config = dict(
    experts_per_token=1,
    d_shared_expert=256,
    moe_layers=[3, 4, 5, 6, 7],
    router_score='sigmoid',
    routed_scale=2.0,
    init_std_router=0.0191,
    norm='rmsnorm',
    seq_len=512,
)
Below are experts of layer 5 (counted from 0) of a mixture-of-experts language model. Rows are named router (the router's row for the expert), down (a neuron's output weights, with its number) and show model dimensions 0-159. Each number is 128 + 32 x the weight over its row's rms, rounded and kept within 0 to 255. Numbers have three digits each.
After each expert's rows: a language model's description of what the expert responds to. This comes from a sample of Wikipedia text that the model never trained on.

# expert 2
router:131141144126126126054083150130124175068120109129097147144078145176154161121147131113127090175071131119086129097115179127121176033081159107175120093121117173079075147110132091133161161148090123138128099121196125138121098168142149138120149143137128170127104168136149166077199168147084055157087123108106150142158142083094149201134109158167120151117114101117104088144144134192163069151121129142141106157137169158069113152092140130161121099165174041176135168131134109151079140124153150
down0:176169123078102094111120123133121148167120100105186101094107126120071068121132174151086128119140085087177075174171105077128087126113120158139097174098114126134119141071117223141113124141134066117123127141144085108184151178155155115144158209112136159072192136088166109134149073154137114146115177162169121126148208114109149114135087172099101121169141153126115121183169126130147104149098106086117080129126135200133148108137168155092105087166133134137124098081151135123182169065131137
Description: Capital first pieces of proper names and titles, often after a colon or pipe in lists and music credits, such as O(ut of the Ashes), B(obby), Bel(én).

# expert 23
router:107073142032180123156168133122089101071098199181064143150068145125155134144175140172133095121178137115087101134142145136105162102118129110185117110145119146164171107190102073132075121156122118136142153140147089094106103121093109137123128141144128173139122117155158103105133136125086149184165109062177152144143090072076142147088105179122108158129083127077069178119102065226125161165141110134096122182115165117118151152101108099166129155158121128156161144133168107142109102117094115
down0:085114125103119084132102146114121126076167109104149149151131156146140095129108143120171110181126124165157126123133125149104115132086193098118145108134181140146082151064151172099177119110140071081132106095159078152168095137105132121186156126168189202119143140128114119150055140122107135187143128143133112134094150104109175181190114097051140145171091182134136138129097142084045087162138162157078130132159090148189211105127195123119141101102083161121109120113101110125115161060118165
Description: First pieces of common verbs and nouns after to, was, not or the, such as ap(ply), reg(arded), ord(ered), en(emy).

# expert 31
router:132104122108150136143157156170136163126136198140114144145149136075155105127134126152153113189114174145140112112178173159152122118132163183055154139128150142076130158098106109135102153189114105122168181164161170087129095161140061179130094099162125061147110169111133080076151120145133116153118154062180090166146099101107122052130069161202119144096109123130118113168157121167194107123128115194097104128141100132107165083103119086157139136141138021186098157139111137150103109119108109
down0:102091117120139138138114126144132195147112125154121103240149106120201112093092138128121139183108133045147174090117125195148100106162178173126113117114120133120151091140144177110095105096143118137114162104138112127063170108098159122146134122117085161098142105157093124165111070176090066128049078109155188101110118106120111119178149164114099117096143097113190097136121125176088116168111144171072130111169186082164107150084074138130172099155105103118103101158147109174136107153155170
Description: Pipe separators in minor-planet discovery tables with MPC and JPL columns, plus inner word pieces like an, on, ot.

# expert 3
router:181134125112127169120115193108109141119149183139059216135093157110194118097109138184138056103052153146101125112154119136182132138155102106140094130197100121149091117123107151067116122104104104077117125140168145127082054130167098162117116122153151148101117061142220173085154110171158091102148123137179134171094135100119098109130088112116155112106102125114091134157111085145174100188173094132089151165079151117113154104097098142127147145146137108160095162128196122142094138100158110
down0:148148146130075156111100170117163077129117148124140123140159154170162089136127165139155128113139075131139099152108057160082088069176151111128101172169135129082200143084089130181159097106149040146136133160137183080085093098134141165137165112110112194072119096153116100109078100113132146068178116140124119112118140156121115116149151114077104155159171195141156155205134078119145132137086130163136114137136134130121067182190166107056144169154159156138107143146119101176130081097126123
Description: Final pieces of capitalized words inside titles, names of works and institutions, such as Organ-ization, Supreme Court, Best, Love, Museum.

# expert 29
router:131147137117147166139140160156109183165120114130122140189103084090144149083116162123125079138119133139080111140180144149168089074115091093165108092126121147130159061174116133119138159141157139086073135111146142077127110152107065142109131094161157130134081181103131130095140112150124145179224106109141103179150143078112093124111133179186135146105130112072086109168114121163156106091172166154102144139095106053104252125095132070123124077079137112111178167109137160087119099117125114
down0:132158150108101153179129143135153086103174109072109122131116137117162125225083143163130150130115096097160157124186104153097155173069091144096060107117161110151110071118106141126104148160177132077124135146159107165105122160126120164134147125172121128118096165143071171116107176091080128123116177210126153136192178137104166151075164170109123141080135137082124165084122135115101088096127105127141142189168146119075089099091075175205174092143086138127116144084131134163144178112106140
Description: Wiki markup tokens: == and === section headings, table pipes, line breaks, and list dashes, such as ==See also==, ==Population==.

# expert 11
router:137138168108147134090103140121112103097167177100113119133150076177145144051115181164109113118066091081154151145194173104109131157134123093082123132119072163125129130147149138129105166143100110117106128133138131166070091189129127215090143086086179146147109070103132103107140133132191142147171190127148198124159167095127155106189149107138174099101117097121122174144119131142153127185148234111090149188131150099147117102101125110112078123185148129153130120118150152072139171166162146
down0:183117147107147150141123172142120151170154131100156175155184137159125124144119114090069168148120109172092108060127173150152093135105152107113178124143127097104132200166133124071128120128206108106173135130162140153161183104166133125128122173136079147134102146147101112116075157079129137146073184165061117155093167132147155101166110155115113138121087146048196090166103119172100079157180106100168170164134178126099136111168116175097127137179110184118123113142172079158155072096116129
Description: Word pieces inside or starting personal surnames in lists and tables, often after Mc or a first initial, such as Raw(le), W(right), Bar(low).

# expert 26
router:157091152181118134144132150169102136092133148118071111167117092120145141064098157129116072143140102144097154099129101077170118089111129141127174086132109099172104102126136163156055090128124130077172087126134079089172124169177156161073120072179165094186125110145208152112141128122131189083090105101110119191121138146150191111129112150072189128112154126129157112199123114195165133128151159120129122162116152146093169139126162166142143147144132134128114106117140088132099140091149014
down0:116125128139113108160169100114134132174098143137145155107119126093150094094141136090184170060092108163112098102133145121106115104186082177165162146158150179057090213070093145152137174139151107091099192193096136169177140162141064115156082099172156093108134089128149087143153136121168138127181096149136123084150124077133104118099148141152137126056162100114152114085177108123105106138145100169112123112121139093150094149085072144194117153164129143076136125105101101084080142064108167
Description: Inner and final pieces of Latin-style and scientific names, especially taxonomy lists, such as Alphaproteobac-ter-ia, Embryophyt-es, Langh-ian, Chelicer-ata.

# expert 12
router:204123182093165131135056115177067106188139121164138132104127111105153135108131175102119102137154128099133044116150165152113113141097192107092119121113123123121131100137164128074108104178121097154170176180133089160092100132112126158152083121163087105125072137171194155097133139149135120078175108120160189086133114088127171098145141176118200184106116168101137150119125096180141134175111177138088179151068188142091171114116139164173087104187142158128146126159138133109156162144126121
down0:149094083099121092153168122145119099093116103141151157147146159143147053091053091130136111157146174143126113077128148075173167108123127108101166109141178144112112143109180094141079142160177123117132045152122069087142124131159174126143099146160114105123187125054148161098170086137203129122126121105114110090187167106124157045113149147118111127137121167153159143093100141133098134101153060121174085164091117181127174127131111100076065133133118140148100129106115113092166141178156206
Description: Pieces of transliterated Asian, South Asian and Arabic names, including hyphens in Chinese and Korean given names, like Shu-hsiang, Kh, Raj.

# expert 10
router:168139145144172145123060141120046134094184181128097151197105116154202185082134175147127099101151104123113116146176162122173140134118121151100122098119110116155185144120151123076096143127099112134115160175098143142042090126112146157069121081186162125154122109104159088124175111162105109113138151158119146143164139095152122115120166132098172126076129123094144116111110123161123137151131074166180082108166153070122201105017181105121141145149126066131130116105119083145118157116099107
down0:079161109137172114096126186149071150133162128103133121115157089105168117086088106123051134132140164168147210158118128120154092115182111166112142221101117082156138119154095128131115053116082123166120117086125199126137061166148163156048128189170151150127196149116129137140168113154116166100126098152116079100189094157140183146114179099145112192159120126127166120147112167120154079142104117161139134121143103121120111126137115142128147110151120045102112139076132124126109114192165133
Description: Subject pronouns and relative words that start a clause before a verb, like he, she, they, It, which, who.

# expert 19
router:125105138140118126163108176166099143125185154122116069160179074136142175060126152173129108139122120080120130135141160098158101138107128153110168119166117106119105167122119105145122106135097115097142126163109142145131079128172138136082163050119139192094068084113180130110166138161159131153167103102192159107117198113148138100118134133154203118135094115075119103135051084174168171170168127145168116133167145116111136065105129102181107081192131164153110136195140122134075197088084130
down0:180090129128129135117114125127093135100148129126074138202178131129094140132112110143083130077150118099099110111153082093134132137135171131168084125066134140116138057099079130129156120140107122161207105118117128070104167120178113095179136132178135117186146182154170126110137098114145074124124138135136088066150209177125125095079099103111147147141161161209141093148150150124157069103089141182068159073123092138145128124184077157114129154136108147211146108082108121096122193104143124
Description: Final pieces of foreign personal surnames inside table cells, just before a pipe, like Gonzale-z, Pellegr-ino, -ović, -ko, -ano.

# expert 9
router:138099136162144139134071182141106126155105153134106119141100139140212132099111209129152082079119124119093136136104153075189164094090110074146126091173062150113143062202124088114135178160124113132172152125172111100123056172120089174084132131141102177176109143115165110127148059179122096117151121070187104158154112136090145103179100160110135115149104139100084108108076089137125164176147169146124157163169121143095117094057127131158099135162130143182153134132121092155117151167122138
down0:182086129113114115159076038090112151137121120128112087119106118146090130097085176158162178139178182118101127174100106099123122111153087108083094136060095157122087115130096159113130135170189164051158134109168117102117072094177146116103162190082075135117199125070140148156210155100099087137102151153145175135144114145109082103164131150141148135135172141124133133111081120089102134098072163115077118151124152158121083195126135139133128106144130159159139194154142094150149154098093103
Description: Prepositions following a verb or noun in narrative prose, mostly in before a date or place, also during, after, by, from.

# expert 13
router:180089135115106136149131174100107183128112102129118214154100108087162131119129159151120109099121098138156113104171148139143105042136160127124133125153065153184068075080121082151131128135123095136185178108142128100076112127133046158112196091064125100184112151177147112091146159112124080130117170085132191139096055095119109178105150211095139123070148162152126117107119115158128113150117146102107111154118121173124121107083106120132058094133173116140115140128098095145108172139078104
down0:123172139126117135151155161173089164128175110129126170108155097201126136120130139121100141114052096167095169091122139134144142140068175082173128082186139157104107148137121159162071145150144101163164178221177129092085148110164124086155160155163147138099159108152106203163111180087123076082153097132128102133169143149137096141094137122130141155095091110116103099094142129086091120077161111131153117162116139141136142105159131148135147179098108156141034134141086087238125138114143141
Description: Line breaks and first pieces of labels in biography or taxonomy infoboxes, like In(stitutions), Personal, Scientific, plus career verbs like appointed, awarded.

# expert 16
router:156092142125135147165117173148114185065152129127112132124159159099191160082147189142124129149105107122144148169188121195138207147092128163140177106142113121094074130183113118120110114116068071098132134082139071077144079140168106163129157084146135139099140132182164118139202214096140113122143173121141149159118109108105139145152130184182167152117130179128131096138172105135121137121135162147115106116168199108126120096102166156146128116128069124170182139160107101056142150093173074
down0:095127082147146129118180162112133105124113163101125118151115110114114130141098108112124147079140130139163101154079147158159119113128105109179091102104078144121155140157159101140083045144151080090140101065134121127128170137057158132131124138112107082177164146158074121160145087170128132065163127170161179130168177122085110072169098076113153107102088132083147147126119164129114177143157125135169152129141089115159144145079081110154039092162165081151197169127100126201147149135033111
Description: Role, occupation and nationality words and their word endings in biography openings, like politic-ian, writer, member, American, Italian, married.

# expert 15
router:129080117181132138145157123147100095164106147123122132163130120105151142056095196139138087132118061071141148154136148080189127145087192110108179108194126098125101136150130116160043132097098113108074163102196128147128107152088114114102086124136126129137107112175155131113167139152142039121137167100203086128168087134094186091185109136160125127117156159110113050091116105173134153115133098087131141144118179139164184142116136116140138143089147130094143166127180117141113110056166088
down0:115112111133117143129125218140138113134154185129165107141121145120139066151158196194179126106105102224128162096129122095106116113091120209081115127176089129134121132106142131167148126148132157126142134124187094089144132153187075092117092048134129085114096126099145152089091156126131058088129168095080098108061107113140141104134146187124137142160168131090139140062137130166116131130100104126119141148162117148124089183140058141135157111176186094110114142128164133196144177170138133
Description: Middle pieces of ordinary English words after a prefix, such as du-el-ed, inst-al-led, exac-er-bate, princ-ip-le.

# expert 25
router:129083118055107130202155151135122151147147092139109179141126136150153147094095133123129093076134123151121143116131163130158180147096174018114123121153120118128088149161153070086095081160097110103112117160128143115140115126079153132104144146107128135120095160099123042098129110164143188113093108073152146150136070091092146161137121121156110228073075133123122131123084130155171033159148147114116149133141153154117136098096169162116092143159088109108081179058108112111167115089121086
down0:129126112123114130138106130114131131103123125133120105106174125133040093151141155139117112158077122160144117140103176116111108136097100119095103180097174153082118109122140085134156064147089198151166096120111145117070080199181201126160093158088107135138088115132141148167129122177187144154164117188134136148117138192132174113111115078170168065131019150173096139163099188174086167070120130134159101182130168126126165117094184148141119148138170117122117115116147141081108131151091102
Description: Short inner pieces of ordinary English words after a first letter, like t-as-ks, t-as-ers, shar, becom, plann, relig.

# expert 7
router:139083136138144134075103131167136164161100077127139149126112164114162127120149137155137128162166139128092107141138147152114171152058145143093146067139062158190120077120145111209101128147138096091111155089137116170185098169068052168061146141083152150159127147094148134099153160166151138093079136082150201120095164096183131106178137158147180095121148179165110122141158143161142081196132119113109083161176134141105152089116123113172102162087105136146092163154160107148103126170094079
down0:115177133133117130157165113170112122099135187129050096158067139146176183149084091175103146103093114186165157188120105132129158157109128118141129174105151181139106159178076130115112142158159114120121141084192133100113112141147113098104126150174147096141127114130108161156069035205120112134133136134095146134189060100142137114124128161190095149125165097087131099146179151079141136179166085100159098189151091117115074131133114139161074122155109119122123093114116116168110135118215111
Description: Row-opening pipes and word or number fragments in sports results tables and medal lists, like | Gold medal, C-ab-ello, 201(6).

# expert 20
router:125137160130098158165136171123104169120147187130108115135155152153161124115121180099173136191108127094104136154172110131124130108088170147144153076152109134136106115101155122144141140141125092107122091130214071116128089173131174194164122124200134158177077138095129109120128185188129154177155149088162117155181127135083158074204178132098151127174064156079176131096099099154164080153169149183152099139169134112093177136116112080108111155111109096172094147113140090097157126076159083
down0:111162166101083125129087108129104168152110173125147124136106101142139135154181116142082153168092140123123205098079140061133170087157182094148110108057121180185187110093131063092152177120115085124153132111135106111116171184125087174174117122158114144129174182103169142119078135114170116151156148123148138134161095150112133111069080118114114127144227127129135119148150131055137188103138204170132077175142130146107123119162103130061100158087088128152091110147148111132144135093144146
Description: Compass words north, south, east, West and other modifiers in place descriptions, such as 5 mi north of, on the north bank, South Korea.

# expert 0
router:136125158106097166122109160160106170106193163129106170117070109106161135076094115177113074133107111127201088139118183116136118165113177078118144136134086084159122152104167070094134115165109077108093069149143119187127108207144130143091180118120160088161041133149150141118146129143143121116139158128130199131095141109100166136108073177138214130117187119091133065146103111164146124152149114113087122135098088139084114073119144136179144100151198120125099133117119151104064153131148113
down0:140061147134078139130141148098109164189132151074121167141106079091178060142112132139062114117118160165166140128064154099166088217131173134148157168079152096122161147143111076076176144164183120148102079126115130181084149131117153099131102151107129156128081137147107173173084084115140143150117096170123138143146110149157176103101101138110105119093138106131129070109168124122078106131122060166150091150145109122158119096143080117130157129138078113098087071132128226106096151092133085
Description: Digit pieces and separators inside coordinates, scores, tables and tracklists, such as 46 in 71.046°W, pipes between set scores, ISBN.